Experts of a small language model: width 224, 57.7M parameters.
Below are experts of layer 5 (counted from 0) of a mixture-of-experts language model. Rows are named router (the router's row for the expert), down (a neuron's output weights, with its number) and show model dimensions 0-55. Each number is 128 + 24 x the weight over its row's rms, rounded and kept within 0 to 255.
Before each expert's rows: a language model's description of what the expert responds to. This comes from a sample of Wikipedia text that the model never trained on.

# expert 52
It responds to: Closing parentheses and separators after numbers, especially after ages in "(aged 93)" infobox lines, plus slashes, dashes, plus signs.
router [144 128 138 137 109 108 147 134 147  91 160 137 127  93 125 102 114 123 140 155 175 179  80 105 123  84  70 150 108 114 127 135 163 118 164 146 128 116 175 130 111  97 140 167 149 117 122 132 166  98 110 155 138 112 102 175]
down0 [128 129 114 174 101 150 109 124 141 114 155 194 138 133  71 120 122 119 137 121  92 101 143 115 102 145 162 147 144 140 131 127 156 144 145 153 100 139 133 139 150  70 112  80 172 155 154  85  95 135 124  97 103 166 122 131]
down1 [116 115 116 104 132 125 149 132 147 132 133 136 141 131  72 135 140  72  79 134  98 139 113 133 165 173 131 107 181 150 132 117 135 152  98 158 186 139 126 116 130 127 171  97 150 142 113 158 125 101 112 139 151 171  87 186]
down2 [146 155 104 120 117 131 126  73 130  86 129 149 160 125  96 133  99 150  77 174 114 142  89  85  74 192 143 155 108  95 133 126 115 118 165 104 126 132 120 120 151 159 122 140 119 141 138 135 104  69 174 142 118 111 138  80]
down3 [116 145 110 144 151 136 101 158 148  98 103 126 127 134  96 188 133 112 129 124 123 120 157 156 122 166 133 160 104 107 126 146 138 164 111 135  70 118 162  83 162 170 101 129 139  80 141 117 112 124 156 130  94 133  92  83]

# expert 30
It responds to: Inner or final syllables of long or foreign words, often surnames and taxon authors in species lists, such as Jaars-vel-d, Reut-ti, Met-hyl, Enc-ycl-opedia.
router [141 159 125 140 104 119 132 147 158 161 159 139 128 109  93  83 122 109 166 155  88 113 170 108 108 145 110 146 108 109  95 130  71 164 125 120 141 117 106 148 175 111 156 165  94 121 136 131 126 109 150 119 129 109 115 141]
down0 [148 165 123 137 164 131 128 141 122 120 126 123 159  97 118 103 133 140 126 113 105 144 141 117 137 129  91 173 117 130 156 147 168 137 161 180 123 100 102  95 134 106 103 117 186 135 136 157 113 138 129 127 132 125 132 122]
down1 [146 107 130 132 131 142 148 163 152 121 154 123  97 175 141 115  98 143 107 120 141 140 114 112 153 112 172  91 162 115 113 106 177 100 129 142 163 117  75 143 141 112 144 114 115  95 150 105 114  99 118 133 175 164 121  88]
down2 [133 134 113 124  80 105 135 112 134 110 147 173 128 161 166  91 101 158 125 100  85 111 140 147  45 123 112 131 154  71 123 100 120 134 116 131 104 135 131 114 190 128 127 145 159 143 152 103  92 115  50 130 175 108 105 139]
down3 [167 113 137 139 112 115 129 118 123  70 119 138  75 103 143 132 119  70  81  92 117 132 175 104 131 117 113 190 166 130 108 134  82 129 122  78 107 125 128 112 157 141 122 126 157 107 142 121 105 159 113 146 122 149 110  80]

# expert 44
It responds to: Later digit chunks of years and dates after a leading 1 or 2, such as 1-66-7, 2-015, 1-8-93.
router [131 165 147 113 143 110 132 162 126 150 150 188 104 125 130  87  68  99 100 153 133 146 140 118 155 128 128 147  80 129 129 121 126 133 175  85 123 104 139 154 122 188 111 130 149 141  96 158 163 104 116 145 113  96 131 142]
down0 [110 119 107 167 125 142 125 115 137 129 148 120 103 160 100 148 132 139 117 101 155 139 156 130 115 131 137 118 106 106  89 120 126 124 135 137 124 138 121 123 129 147 122  83 132 142 171 132 109 106 100 113  82 112 125  98]
down1 [141 128 137 143 124  97 136 128 121 139 127 154 142 173 111 124 122 129 116 107 122 121  90 128 133  99 130  78  98 122 106  84 123 130 135 133 161 113 129 135  93 111 137 120 118 144  77 148 121 131  88 154 127 140 109 167]
down2 [158 143 113 136 110 144 145 114 143 106 164 123 117 143 154 137 106  94 109 109 148 184 119 147 133 120 107 174 111 101  92 141 105 126  78 135 104  73 101 128 122 111 123 155 116 137 137  94 173 105  75 159  97 129  91 114]
down3 [ 72 131 119  69 144 121 139  80 118 141 100 102 139 132 146  87  90 110 124 151 141 125 115 110 144 139 107 114 127 152 117 131 121 147 124 120 155 148 162 117 101  84 137 174 116 127 101 156 120 146 151 116 138 157 105 132]

# expert 20
It responds to: Line starts and dash-prefixed infobox field names like "- Location", "- Class", "- Motto", plus coordinates, Road, Street, km.
router [134 122 138  93 108 132 107 128 117 138 104 157  99 124 101 146 152 126 104 186 176 155 111 145 148 160 130 132 127 109  95 124 149 131 127 130 130 140 122 140 140 142 111 147  91 101 147 137 174 132 157 138 103 124 108 148]
down0 [144 108 120 106 151 100 134 162 139 133 140 133 146 116 137 112 137 102 130 151 121 190 111 101 135 148 137 122 121 152  93 127 148 136  84 134 120 185 123 156 149  94 133 128 140 141 107 120 150 135  96 132 109 131 109 136]
down1 [127 141 138 148 123 161 151 150 138 115 108 131 136 156 190 112  64 139 134 108 148 151 134  92 122 129 145 140 150 132 143 156 117 133 121  96 111 151 164 128 113 154 110 152 153 118 130 138 158 115 165  87 116 175 177 117]
down2 [141 147 186 109  88 127  94 100 158 129 122 170 125 131 154  94 147 123 113 119 128 109 132 157 119  71 185 135  86 157  88 101 145 129 136 144 111 128 110 153 134 116 139 137 151 160 175 141  97 150 120 142  76 158 117 124]
down3 [123  73 129 129 124 146 142 152 117 114 149 149 162 120  81 135 115 111 107 131 129 139 127  83 127 152 145  86 130 108 111 110 117 127  65 139 124  94 145 123 132 132 146 110 123 141 114 171 164 100 143 164 160 125  69 155]

# expert 2
It responds to: Second piece of capitalized names after an initial letter like D, H, R, such as D-al-seong, D-an-iel, R-al-ph, H-ard.
router [126 124 138  77 109 123 107 125  73 114  83 145  98 101 143 143 146 156 139 149 176  91 126 149 149 129 166 149 160 130  88  79 119  93  90  88 107 109 166 133 132 137 180 101 123 154 111 143 135 153 126 116 125 117 141 110]
down0 [101 129 140 116 143 104  98 127 123 113 139 135 140 127 153 116 130  97 121 100 103 108 119  99 116 115 161 110 138 134 159 110 115 144 123 127 106 197  91  62 149 131  97 160 136 120 105 119 152 115  99 143 147  89 115 128]
down1 [150 124 125 153 165 100 145 138 147 145 154 139 168  99 144 173 162 125 159 127 159 134 140 127 153  91  90 110 137 147 102  99 132 126 147  98 130 166 132 144 125 143 151 169 169 154 123 119 119 109 112 135 138 126 106 150]
down2 [131 115 160 137 128  78 141 118 107 143 116 114 117 103 133  98 133 125 109 150 118 108 161 132 116 128 165 165 172 173 118 153  91 142 153 159 129 150 152 160 145 150 154 133  93 138 129 153 148 154 135 126 102 150 162 128]
down3 [162 170  93 154 164 170 125 115 103 148 131 129 162 142 159 158 162  70 117 144  86 163  82 130 162 146 110 139 126 142 119 158 139 130 157 131 147 121 102  71 136 131 170 159 158 102 168 160 138 120 142 124 127 117 159 138]

# expert 47
It responds to: Line breaks ending lines in infobox-style dash lists of biographies, before fields like Children, Born, Status, Years.
router [153 114 122 118 127 151 165  85 113 104 149 153 107 122 109 110 115 104  80 104 135 167  78 144 158 160  88 160 136 114 127 146 135 143 141  82 138 126 152 180 109 168 118 136 111 112  83 137 147 145 125  93 159 133 105 188]
down0 [161 113 164  84 103 125 111 161 133 105 139 136 135 132 106 145 106 156 150 133 120 163 156 107 127 129 109 116 124 174 126 172 177 133 180 111 139 122  88 148 145 131 148  89 148 148 120 123 117 105 165 122 156 113 130 157]
down1 [ 84 108 133 127 121 153 103 130 146 119  95 145 128 134 109 132  98  72 108 115 114 153  97 132 148 112 131 145 116 110 110 142 140  65 173 147 151 158  94 166 133 167 101 138  76 133 129 110 115 147 137 124 129 141 142 110]
down2 [162  76 121 104 155 150  89 141  95 123 129  91  93 118  99 144 131 155 142 119 111  87  91 145 120 112 111 167 142 136 121 117 144 125 123 123 111 169 122 119 106 131  93 103 128 146 120 132 146  99 111 151 142 122 121 122]
down3 [128  95 141 114 132 144 112  93 145 155 123 165 145 135 142 188 141 167 112 117 133 130 115 123 137 157 150 162 111 160 135 149 126  91  97 107 128 124 137 126 107 106  92 156 126 133 127 111 124 122 119 147 138 108 120 125]

# expert 3
It responds to: Capitalized word-start pieces like F, Met, Pl, Dep, plus the second piece after F or f, as in f-ric-atives, F-ire, F-rick.
router [168 104 156  95 101 104 103 118 113 112 134 155 119 107 149 151 160 114 128  89 115  98 144 134 112 130 147 128 122  93 117  78 140 144 140 120 132 117 146 142 135 113 160 108 142 138 116 114 119 100 141 100 135 129 133  88]
down0 [103 191 115 123 136  89 148 151 138 141 108 164  85 133 118 118 162 123 128 120 133 132 139 126 122 119 156 106 124 109 104 142 120 117 134 104 145  57 117 142 128 110 122 148 173 119 124 131 186  83 122 173 110 142  87 116]
down1 [157 125 115 123  80 162  81 123 151 165 133 176 184 105 187  81 134 141 143 130  96  66 130 153 104 131 162 101 179 114 165 127 166 133 149 125  74 138 148 131 154 111  98 131 152 130  79 145 118 126  98  84 166 138 129 151]
down2 [108 125  95 129 116 140  86 107 137 123  99 114 134 131 131 130 166 148 142 134 124  93 156 156 122 110 127 135 154 141 110 103 175  68  90 161 103 109 104 127 126 101 159 134 129 124 128 126 172 104  94 116 123 111 105 115]
down3 [128 119 152 161 158 167 166 168  71 166 134  93 141 102 134 128 131 142 143 134 160 100 125 139 125 112 105 110 151  97 142 126 140 135 183 145 162 132 126 164 126 103  97 126  70 140 137 122 140 139 114 143 111 114 130 110]

# expert 46
It responds to: Middle and ending pieces of ordinary English words after a lowercase stem, such as miss-ile, met-als, In-st-agram, poss-ess.
router [117 154 142 117 104  91 127 150 129 107 137 170  93  95 103 148 128 118 164 107 122  92 109 139 116 180 108 130 133 115 140 111 118 147 106 136 105 127 122 159 141 121 118 121 153 151 158 159  98  96 132 120 127 102 130  96]
down0 [148 102 124 115 101 121 124 147 118 108 132 144 118 124 133 147 122 152 172 170 104 174 114 116 159  97 158 121 128  56 131 111  97  96 108 144 134 138 136 107 122 104 122 136 125 100  71 142 128 127 112 166 119  94 144 131]
down1 [124  84 123  95  97 119 113  79 146 137 132 148 160 163 183 164 144 114 117 181 119 125 109  92 144 134 134 144 127 104 150 102  97 144 120 172 112 124 147 135 117 136 116 141 129 125 127 127 134 113 124  97 140  84 147 187]
down2 [123 119 133 110 121 108 108 109 159 112 128 138  98 132 116 122 106 117  68 115 168 123 154 124  92 115  85 159 104 127 136 140  93 115 164 103 110 113  96 152 136 104 130 158 138 177 105 122 105 114 143 149 132 135 161 113]
down3 [121 145 105 130 110 129 132 137 145 130 156 175 156 140 147 165 144 122 150 141 133  85 148 177 102 116 133 144 144 100  90 142 122 142 131 153  86  86 162 159 159 123 132 118 155 111 147 105 118 103 123 128 137 150 132 123]

# expert 18
It responds to: Second syllable right after an initial consonant in names and foreign words, such as K-os-ovo, S-us-an, K-res-imir, r-abb-it.
router [145 137 137 143 102 132 102 122  98  95 152 148 146 141 113 184 108  88 160 164 112 111 103 142 152  90  87 165 160  90 146 104 105 128 117  88 118 103 171 138 127 100 114 187 119 141 125 131 118 109 113 105 101 122 114 178]
down0 [111 145 115 113 136  80 144 166 148 105 153 118 142 131 116 129 141 129  86  91 125  96 131 140  75 146 128  92 135 102 118  95 157 111 151  78 122 149 146 143 112 123 129 111 113 103 111 150 140 106  96 116 141 165 100 120]
down1 [113 102 136 119 122 130 167 113  89 124 143  88 160 110 103 128  97 123 167 174 170 115 135  96 160 142  99 113  83 114 130  83 111 155  84 102 151 115 152 138 114 133 144 153  97 115 139  94 128 133 173 101 126 130 104 102]
down2 [129 119 101 156 117 113 125 137 149  77 139 150 119 142 102 115 170 119 136 170 144 153 122 114  85 130 134 106  88 112 159 138 139 144 122 111  91  92 127  91 112  58 127 128  87 146 137 121 100  76 147 142 125 140 124 112]
down3 [149 105 138 100 133 118 138 127 121 122 107 122  87 150 111 177 107  86  71 125 129 169 158 142 163 133 110 191 145 116 130 150 103  84 143 126 124  94 149 185 149  97 119 119  93 137 147 155 130 145 149 132 119 140 115 147]

# expert 5
It responds to: Word-ending pieces inside names and words, above all ordinal and direction endings like th-ird, F-ifth, East-ern, with place and round often following.
router [141 172 147 123 114 105 123 146 140 116 151 143 122 107 123 107 151  97 140 130 104 103 120  94  76 121 111 131 131  98  96 118 119 125 160 106 107 105 128 121 193 140 159 106 132 138 127 148 147 133 124 129 144 133  93  74]
down0 [161 153 103 157 126 100 133  93 142 108 148 119 165 142 142 127 188 172 141 122 110 101 124 144  90 105 135  91 140 124 101 141 121 134 172  98 114 107  99 124 105 133 118 146 137 125 100 116  88 118 112 127 118 125 111 127]
down1 [175 101 115 133 147 163 116 148 141 147 107  88 134 168 119 126 124 122 108 154  93 106 163 120 130 147 134 108 125 112 126 106 167 135 124 148 128 133 145 121  85 170  98 149 153 143 109 112  66 163  93 153 120 106 147 155]
down2 [ 97 145 135 124 144  98 154 133 126 154 110 175 103 119 150 121 101 153 103 126 123 133 127 118 162 100 154  87  92  94 132 162 129 115 108  83 137 135 133 124 123 152 145 159 181 137 141 140 128 121 138 168 110 140 111  83]
down3 [114 158 144  99  99 138 133 157 129 120 127 136 139 132  73 132 175 133 138  95  90 119 131 134 134 123 168 147 129 120 107 106 112 128  94 140 101 110 123 169 152 169 116  97 157 142 114  82 146 153 145 137 123 156 159 114]

# expert 43
It responds to: Syllables after K, Kh, Z or Ch in foreign names and places, such as Kaduna, Kavita, Khalifa, Turkish, Serbian.
router [154 170 124 152 111 169 133 133  92 116 164 122 158 109 139 155 161 121 139 110 152 138 120 125 147  82  96 151 118 113  87 134 134  90 149 114 110 100 123 132 140 124 121 160 162 166 119  71 122 135 120 120 137 130 123 145]
down0 [161 132 159 111 147 117 126 141 130 122 120 107 131 116 117 136 130 108 120 127 168 105 132 139 137 101 132 106 156  83 118 152 121 142 128 122 141 134 122 132 113 132 169 153 101 110 105 133  98 110 160 103 166 138  85 118]
down1 [136  74 138 146 167 120 121 158 118 140 138 130 156 134 165 145 130 114 116  76 132  90 192 170 146 129 120 134 118 128 139 111 130 143 154 154 107 151 101 127 135 114 114 112 122  99 120 173 148 165  92 154 126 147 111 118]
down2 [ 93 140 142  96 141  77  98  93 133 116 117 108 146 132 153 158 147 162 136 126 113 131 134 118 138 129 152  91 123 174 142 122 126 133  95  88 129  96 103 152 183 168 117 149 138 126 136 154 121 119 119 142 156 141 103 105]
down3 [124 155 112 128 116 138 160 110 150 102 119 174 148 147 104 136 153 114 118 146 124 133 156 124 121 154 194 100 115 133 158 148 128 120  93 110 145 112 165 134 101 160 140 155 116 119  83 134 129 140 111  96 121 102 138 144]

# expert 26
It responds to: Slash before language codes in name glosses like "(Марко, /sh/", bytes of Thai and other non-Latin scripts, parentheses and semicolons.
router [155 133 120 141 106 132 136 147  93 127 160 169 150 105 115 188 150 100 160 140 128  88  94 109 130  87 134 129 102 136 114 115 148 126 158  81 140 127 112 136 150 155 157 126 161 146 148 106 123 127 161  95 164 114 114 124]
down0 [126 170 172 109 124 131 106 156 148  85 129 115  79 170 162 110 143 150 105 134  88 142 121 168 115 126 110 112 116 114 147 144 104 148 146 129 120 133 130 146 108 113 134  89  78 139 131 147  99 130 130 125 125 134 168 106]
down1 [158 137 129 160 139 150 148 128 135 172 109 103 124 107 127 121 107 131 110 136 179 136 120 118 113 123 168 138 133 150 126 151 103 124 145 123 110 114 137 123 159 101 118 147 118 119  99 108 131 126 145 139 129 200 129  94]
down2 [123 136 134 133 124 119 126 120  93 120 144 135 152 137 141 160  79 149 153 129 103 128  96 111 126 141  87 101 148 111 148 123 135 188 142 130 140  72  77 131 127 147 144 130 129 129 168 109 165 143 157 130 134 129 137 110]
down3 [136  93  82 137 102 160  82 149 121  98 120 132 134 143 121 105 154 142  93 139 149 106 128 128 155 127 172  65 110  82 136  97 173 102 158 153 105  70  92 110 130 162 112 147 124 117 161 175 113 124 131 114 166 183 164 136]

# expert 10
It responds to: Word pieces following a single capital consonant at a word start, especially "old" after H (Hold), ow, ill, ere, as in Now, Killarney.
router [103 123 130  91 119 100 108 116 103  89 114 150 156 121 112 124 127 118 128 142 144 160 137 105 143 150 154 143 143 111  88 105 144  98 103  84  83 133 155 132 110  97 135 170 115 122  89 103 131 149 128  92 156 126 140 157]
down0 [116 119 127 108 124 152 131 120  96 120 109 115 128  90 109 155 101  74 149 133 138 125  88 131 123 122 107 113 147 157  96 123  96  76 178 121 145 161 136 172 180 117 106 119 119 150 121 135 137 101 107 154 112 113 105 118]
down1 [130 131 149 142 186 143 129 124 108 171 137 110 106 136 126 108 147 105  98 131 127 125 110  68 132 145 157 130 141 174  92 110 112 131 125 120 107 120 138 144 151  88 128 133  97 163 107 115 109  74 112 127 108 127 125  88]
down2 [126 153 122 120 141 120 141 116 110 149 132 117 125 126 126 120 180 125 100 147 124 144 122 142 150 151 125  99 104 129 147 119 110 143  83 134 173 112 145 105 157 131 103 165 110 151 128 178 113 118 177 112 166  95 166 132]
down3 [ 97 132 130 124 132 155 119 118 131 132  90 125 121 146 161 121 159 149 139 131 138 122 161 134 166 140  94  94  99 113 137 139 108 118 158 159 150 132 153 100 182 105 122 160 133 131 112 149 118 143 111 156 145 109 100 128]

# expert 39
It responds to: Forms of be and modal verbs, plus also, not, still, mostly after it or a subject, as in it was not, is also, can be.
router [131 126 107 126 140  99 118  86 191 145  80 100  82 132 128  95  98 162 126 144  99 155 142 165  99 133 149 126 144 193 118 124 139 103  86 160 107 170 118 126 108 129 115 102 109 116 130  98 120 124 167 116 141 131 156 156]
down0 [140 132 121 157 135 136  92 136 138 130 121 129  75 124 166 130 142 146 142 168 121 104 131 152 163 125 171 156 148  93 127 145 132 141 139 112 133 145 125 143 135 151 101 150  96 129  92 124  83  81 112 132 133  78 144 101]
down1 [113 104 141  99 156 127 145 138 136 128 145 145 157 107 142 112 141  86  85 112 177 121 131 101 119 118 122  94 116 117 129  98 133 113 135 154 110 154 106 149 128 133 154 121 115 146 144 114 147 114 127 108 162  54 109 145]
down2 [ 73 134 144 119 152 141 155 165 121 147 125 156 106 130 117 187  98 112 144 136  88 144 142 108  89  95 158 112 148 136  94 112 103 133 136 111 136 100 123 169 114 147 124  90 145 141 133 100 120 153 135 150  96 135 122 101]
down3 [103 138 167 126 112 140 139 126 147  90 135 158 154 134 118 166 141 120 132 112 126 148 112 168 162 120 118 101 152 128 160 144 106 189 144 120  70 106 118 124 120 114 122 160 115 130 138 164 109 133 154 109 125 166 160 152]

# expert 40
It responds to: Latin and scientific word endings in species lists and technical text, such as -idae, -ensis, -folium, -ology, plus commas after them.
router [136 151 148 177  97 127 141 159 130 139 172 109 173 114 111 150 170 108 153 128 113  73 117 108 116 130 130 140 105 114 129 109 159  93 147 101 137 108  91 138 165 147 150 139 145 141 149 140 127  93  84 110 145 120 104 141]
down0 [131 118  95 102 145 152 121 155 136 116 102 131 130 179 110 108 122 124 118  97 122 107  97 102  79 152  81 134 150 119 117 124 152 124  93 109 122 156 104 128 136 146 106  96 128 135 133  99 128 108 158  64 123 142 132 133]
down1 [111 162 149 129 132 157 136 105 136 114 129 151 132 129 155 115 118 144 149 128 131  76 153  94 108 129 114  92  86 142 145 159 153 153 122 135 154  87 122 104 135  94 121 127 109 120  88 104 104 154 160  98 171 170 103 161]
down2 [128 172 125 105 130 128 146 157 111 129 151  95 167 155 112 107 135 140 140  96 136 116 142 113 134 107 133  84 122 116 134 115 143  95 171 139  99 128 144 168 129 107  86 134 138 123 189 121 112 164 112 132 157 159 141 127]
down3 [126 134 135 122  87 142 111  94 143 107 110 101 159  99 125 154 158 113 109 118  86 119 140 165 154 130 111 169 116 136  49 125  97 107 109 127 141 131 111 115 132 142 163 156 127 122 128 158 128 137  88 131 133 125 148 110]

# expert 58
It responds to: Word pieces following a single capital vowel or L opening a word or name, such as E-x-eter, L-ong Beach, E-mb-assy, L-ó-pez.
router [129  92 117 102 103 100 112 128  89 111 137 167 170 107 143 125  68 123 155 122 104 100 109 120  96 145 112 130 154 131 197 138 158 154 118  99 114 119 113 141 111 147 165  97 103 100 139  88 104 118 102 106 137 141 116  78]
down0 [176 142 113 145 122 123 120 133 139 147 146 165  99 111 129 145 138 159  98  96 119 128 144 153 137 138 137 108  96 101 121 152 131 128  91 117 172  83 168 120 124 115 100 132 107  83  94 156 159  70  77 156 126 157 116 111]
down1 [145 103 157 131 126 151 159 169 124 126 156 160 107 157 164  98 143 122 130 160 118 136 156 113 122 178 131 155 147 160 127 133  83 105 150 111 113 153 111 129 141 138 132 116 148 155 131 122 146 130 105 137 106 166 169 149]
down2 [140 146 127 122 101 107 119 129  94 147 127 111 115 133 127 138 112 109 105 117 122 169 160 136 122 126 140 123 130 162 111 113  97 123 135 117 204 164 155 148 164 160 105 144 129 123 177 163 116 138 169 139 152 140 105 114]
down3 [133  82 145 120 150 132 133 168 115 178 117  92  80 108 148 121  82 109 119 125 116 134 162 123 118 151 143 144 137 135 124 122 148  87 110 147 127 114 170 142 127 130 125 144  91 118 113 136 147 133 154 128  85 113 174 139]

# expert 41
It responds to: Possessive 's, apostrophes and closing quotation marks in running prose, plus nearby function words like The, and, they.
router [118 149 138 101 144 108 172 143 102 144 163 133 179 123 115 124 143 129 176 124 158 170  94  94 123 130 113 109 133  99 131 105 144 135 119 163 115 115 121 143 102 102 139 121  81 158 131  79 156 135 147  66 105 119 121 145]
down0 [ 75 106 105 123 158 180 158 158 147 165  89  92 117 128 101 129 137 125 120 167 155 106 137 137 136  74 145 138 160 132 106 113 121 172 119 143  86 107 105 146 140 112  89 141 133 148  86 118 127 181 110 136 105 170 142 141]
down1 [126  87 118 101 122 126 126 132 117  89 118 131 130 159 155 133 150 106 135 136 105 130 137 138 161 126 112  94 140 100 129 126 157  99 122 147  63 139  98 110 145  99 170 159 111 150 153 148 140 156 112 147 148 111 122 171]
down2 [174 101  97 193 192 111 144 131 130 120 155 141 118 138 158 148 120 129 106  95 107 160 126 136 161 136 111 109 118 137 152 139 124 132 139 129 117 125 128 129 129  90 172 116 110 102 101 112 120 115 115 121 165 170 154 166]
down3 [114 106 140 131  91 137  67 179 151 103 140 158 114 153 121 133 148  86 114 114 123 103  96 106 158 175 174 130 100 119 140 131 204 100 120 125 132 115 105 120 146 138 152 160 154 148 114 136 192 115 100  99 119  91 147 165]

# expert 28
It responds to: Sentence-final periods, table pipes and closing pieces of nouns in place or institution descriptions, such as inhabitants, University, Museum, population.
router [167 146 140 139 100 141 108 156 110  96 141 152 161 119 124 138 156 104 170 129 152 100 121 127 133 139 113 166  87 102 152 129 123 166 150 113 135 111 119 114 170 127 134 133 162 148 184 111 147 112 125 108 105 137 110 130]
down0 [141 132 153  74 157 127 109 129 118 112  99 116 161 169 115 182 119 140 114 120 165 155 126 111 130 129 136 141 137 120 145  98 114 120 126  83 104 162 131 170 112 101 135 147 145 125 105 121 122 110 134 118 154 139  97  87]
down1 [141 125 129 124 111 171 136 131 128 135 115 150 114 151 146  96 120 114  92  96 121 116 159 155 107 183 118 122 139 137 147 147 148 117 114 149  97 134 109 135 116 144 143 106 137 100 134 125 136  86 101 133 175 111 175 173]
down2 [133  85 141 169 157 129 133 120 127 161 123 117 155 123 129 105 148 136 115 112 126  86 103 163 105 160 163  94 101 117  73 155 122 106 125 141 122 144 105 153 101 126 201 114 125 116 144 133  99 114 132 129 136 111 135 105]
down3 [152 117 134 106 107 109 145 131 119 124 146  66 146 111 106 131 110 164 112  67 106 121 110 119 135 114 128  79 127 121 168 122 132 121 106 153 131 145 135 161 134  95 132 117 149 132 148 171  87 104 136 123 118 147 147 114]

# expert 56
It responds to: Capital first letters of names and initials with periods, such as Fidel V., B-iggs, D-ole, plus commas after place names.
router [141 109 131 125 100 150 124 128  97 130 136 141 171 112 139 145 165 105 161 135 118 103  99 143 145 132 112 146  82 114 155 105 133 127 140 110 131 118 115 133 141 162 149 133 170 138 196 121 127 145  87 121 123 121  91 104]
down0 [ 97 103 128 153  87 122 152  96 158 134 143 134 132 156 146  88 132 111 121 135 111 114 150 124 121  98 122 117 152 102 116 126 110 136 120 134 123 115 164 140 117 130 147 115 146 136 133 147 154 137 104 125 119 122 131 168]
down1 [109  80 199 118 131 142 122 151 135 129 133 173 128 158 114 100 140 102 142 152 136  97 114 149 117 143 139 102  87  92 132  91 111 130 156 146 116 136 139 141 146 149 134 121 126 120  99 106 113 130 163  97 122 161  98 109]
down2 [156 124 112 152 139 127 122 151 139 102 168 146 127 129 174 113 175  95 115 128 158 105 162 168 140 118 100 143 149 147 134 142 126 137 136 123 155 137 116 113 168 136 187 167 109 122  90 131 130 135 115  64 146 141 121 135]
down3 [151 116 138 139 151 148 177 154 102 162 144 112 171 116 130 153 107  50 136 148 119 139 124 116 147 144  97 183 130  97 133 115  95 151 125  72 151 109 110 142  94 119 153 149 122 139 148 148  97 149 128 112 152 149 151 145]

# expert 23
It responds to: The word on and en dashes before dates or scores, as in died on 15 July, 1869 – 1950, and L 24–27.
router [171 150 138 126 117 161 176 146 122  93 149 146 126 122 124  86 148  91 150 160 101 170  98  89 105 136 102 130  93 129 145 164 127 129 159  93 127  96 131 145 115 116 116 146 115 114 166 126 149 123 123 129 120 107  77 129]
down0 [122 103 116 136 130 103 163 140 129 140  72 131 152 147 119 109 142 155 124 151 122 163 131 137  96 156 171 110 107 123 129 139  92 122 123 132 108 109 102 128 114 130 140 102 107 147 105 154 150 138 154 158 124 156 140 113]
down1 [113 139 111 157 126  99 147 120 148 140 107 151 156 135 122 128 157 146 127 103 149 113 140 149 133 171 131 130  83  92 140 108 135 131  79 145  96 145 137 168 140 137 165 109 115 127  90 143 119 153 134  98  99 133  67 141]
down2 [108 128 145 109 129 145 190 121 109 145 168  80 113  83 116 101 102 150 118 105  98  99 122 113 154 180 131 135 108 165 128 159  90 129 131 127 134  98 102 112 168 128 139 124 120 116 152 156 136 144 107 159  94 126 143 154]
down3 [124 173 131 133  93 115 103 123  99 129 144 142 172 139 175 110 108 164 106 157 172 129  98 125 115 126 113 127 175 116 166 147  75 144 137 109 112  93 133 106 169 112 113 184 138 111 143 120  91 105 125 109 138 109 146 131]

# expert 53
It responds to: Word-initial pieces beginning with r or clusters like gr, br, sh, st after a quote, parenthesis or hyphen, e.g. raven, Rock & Roll.
router [144 129 150  88  97 164 124 127 121 116 150 177 130  93 118 142 147 113 178 111 166  99 100  82  98  97 147 111 139 120 110  75 172 134 165 127 135 109 135 142 109 147 100 177 150 149 132 116 107  98  71  94 149 105 101 128]
down0 [126 119 113 139 126 182 116 115 153 116 149 128 106 101 144 155 146  95 133 117 126 133 138 124 144 138 128 122 122  90 162 133  98 152 107 145  91 174 151 124 125 155 105  96 130 118 123 125 111 118  81 116 117 178 169 161]
down1 [125 174 111 114  82 185 127 121 147 116  80 131 138 144 124 166  90 142 137 150 116 116 124 102 115 123 139  93 116 124 137 141 128 141 136 128  87 177  66 171  90 172 134  98 126 136 154 114 154 139 108  99 121 145 139 155]
down2 [133  94 132 106 118 153 116 108 137 108 170 101 144 149 168 107 111 147 131 130 195 131 131 105  89 121 145 106 135 172 127 134 160 113 179 173 125 136 141 137 119 136 139 135 132  99 143 101 120 137 121  59 141 100 140 128]
down3 [ 91 151 156 160 125 103 117 101 135  82 153 118 121 134 113 108 129  99 137 124 128 112 130 133 133 116 169 112 103 113 113 122 151 138 149 142 157 100 121 120 159  98 101  82 133 116 121 175 124 134  96 141 114 144  93 111]

# expert 9
It responds to: Line breaks, table pipes, ---|--- header separator rows and == section heading markers, especially election result tables and See also headings.
router [137 113  78 119 149 174 119 121 120 133 112  91 129 131  83 190 156 132  85 127 133  82 107 143 124 120 103 151 161 127 121 163 147 167 156 106 150 135  73 133 163 146 151  99 130  96 122 114 108  79 122 117 144 183 109 124]
down0 [124 150  93 103 167 140 144 120 129 131 124  96 124 135 139 136 125 136  97 107 139 130 163 144 130 157 136 167 113 109 121 169 137 122 116 128 138 117 118 169 112 117 148 105 127  95 108 119 151 117  86 125 184 126 154 140]
down1 [144 128  88 136 127 116 147 133  88 141 117 147  94 109 140 110 126 132 119 180 150 109  61 120 134 145 117 100 124 143 125  81 150 120  87 151 101  92 140 133 145 105  87 122 105 161 111 107 132 130 129 131 117 149 122 166]
down2 [115 158 105 126 154 148 125 137 135 141 133 134 109 119 139  74 102 150 151  97 107 129 112 179 130 110  82 130 120 109 160 120 122 167 130 104  66  85 148 135  74 123 131 119 147 154  91 156 129 140 153 110 151 145 151 131]
down3 [101 133 119 154 134 105 140 118 113 117 144 144 141 143  95 139 170  91 159 113 114 114 148 122 107  97  99 148 139 140 105 156 144 116 109 111 126 116 169 155  96  82 187 120 129 141 107  75 129  98 109 143 128 145 170 136]

# expert 59
It responds to: Periods after initials and abbreviations, like U.S., J., feat., and genus initials in taxonomy lists such as D. longicatena.
router [148 102 137 177 120 129  96 162 100 145 144 149 152 110 122 142 158 109 153 134  96 103  90 144 146 119 147 130  91 121 112  87 142 142 131 114 160 111 105 109 166 146 146 108 101 110 118 108 117 159 108 163 104 110 122 113]
down0 [147 130 134 120 142 109 145 133 111 145 119 139 131 136 120 203 126 118  99 126 165 110 129 125 112 129 120 117 148 134 124 115  85 126 116 133 107 137  99  53  96 154 130 127  92  89 130 181 107 124  71 136 145 145  96 138]
down1 [122 192 130 122 142 104 149  91 134  64 120 169 107 102 137 142 149  65 167 110 172 122 156 119  84 158 153 144 141 133 107 122 136  97 116 152 120 157 149 111 154 129  93 142 127 103 159 141 157 125 125  99 163 123 155 123]
down2 [104 136 173  90 151 174  89 151 149 126 124 120 148 118 117 140  92 161  89 169 128 116 122 128 143 138 109 152 136 122 122 159 117 153 109 115 105 136 126 153 138 130 131 170  99 143  97 131  96 129 108 129  87  74 105 102]
down3 [117 127 141 170 138 154 140 104 109 185 164 134 167 133 180 145 122 107 129 126 123 122 102 129 122 136 146 111 115 127 155 133 107 135  89  79 118 141 132 117 125 111 128 106  91  99 123 152 121 123 114 150 133 141 132 151]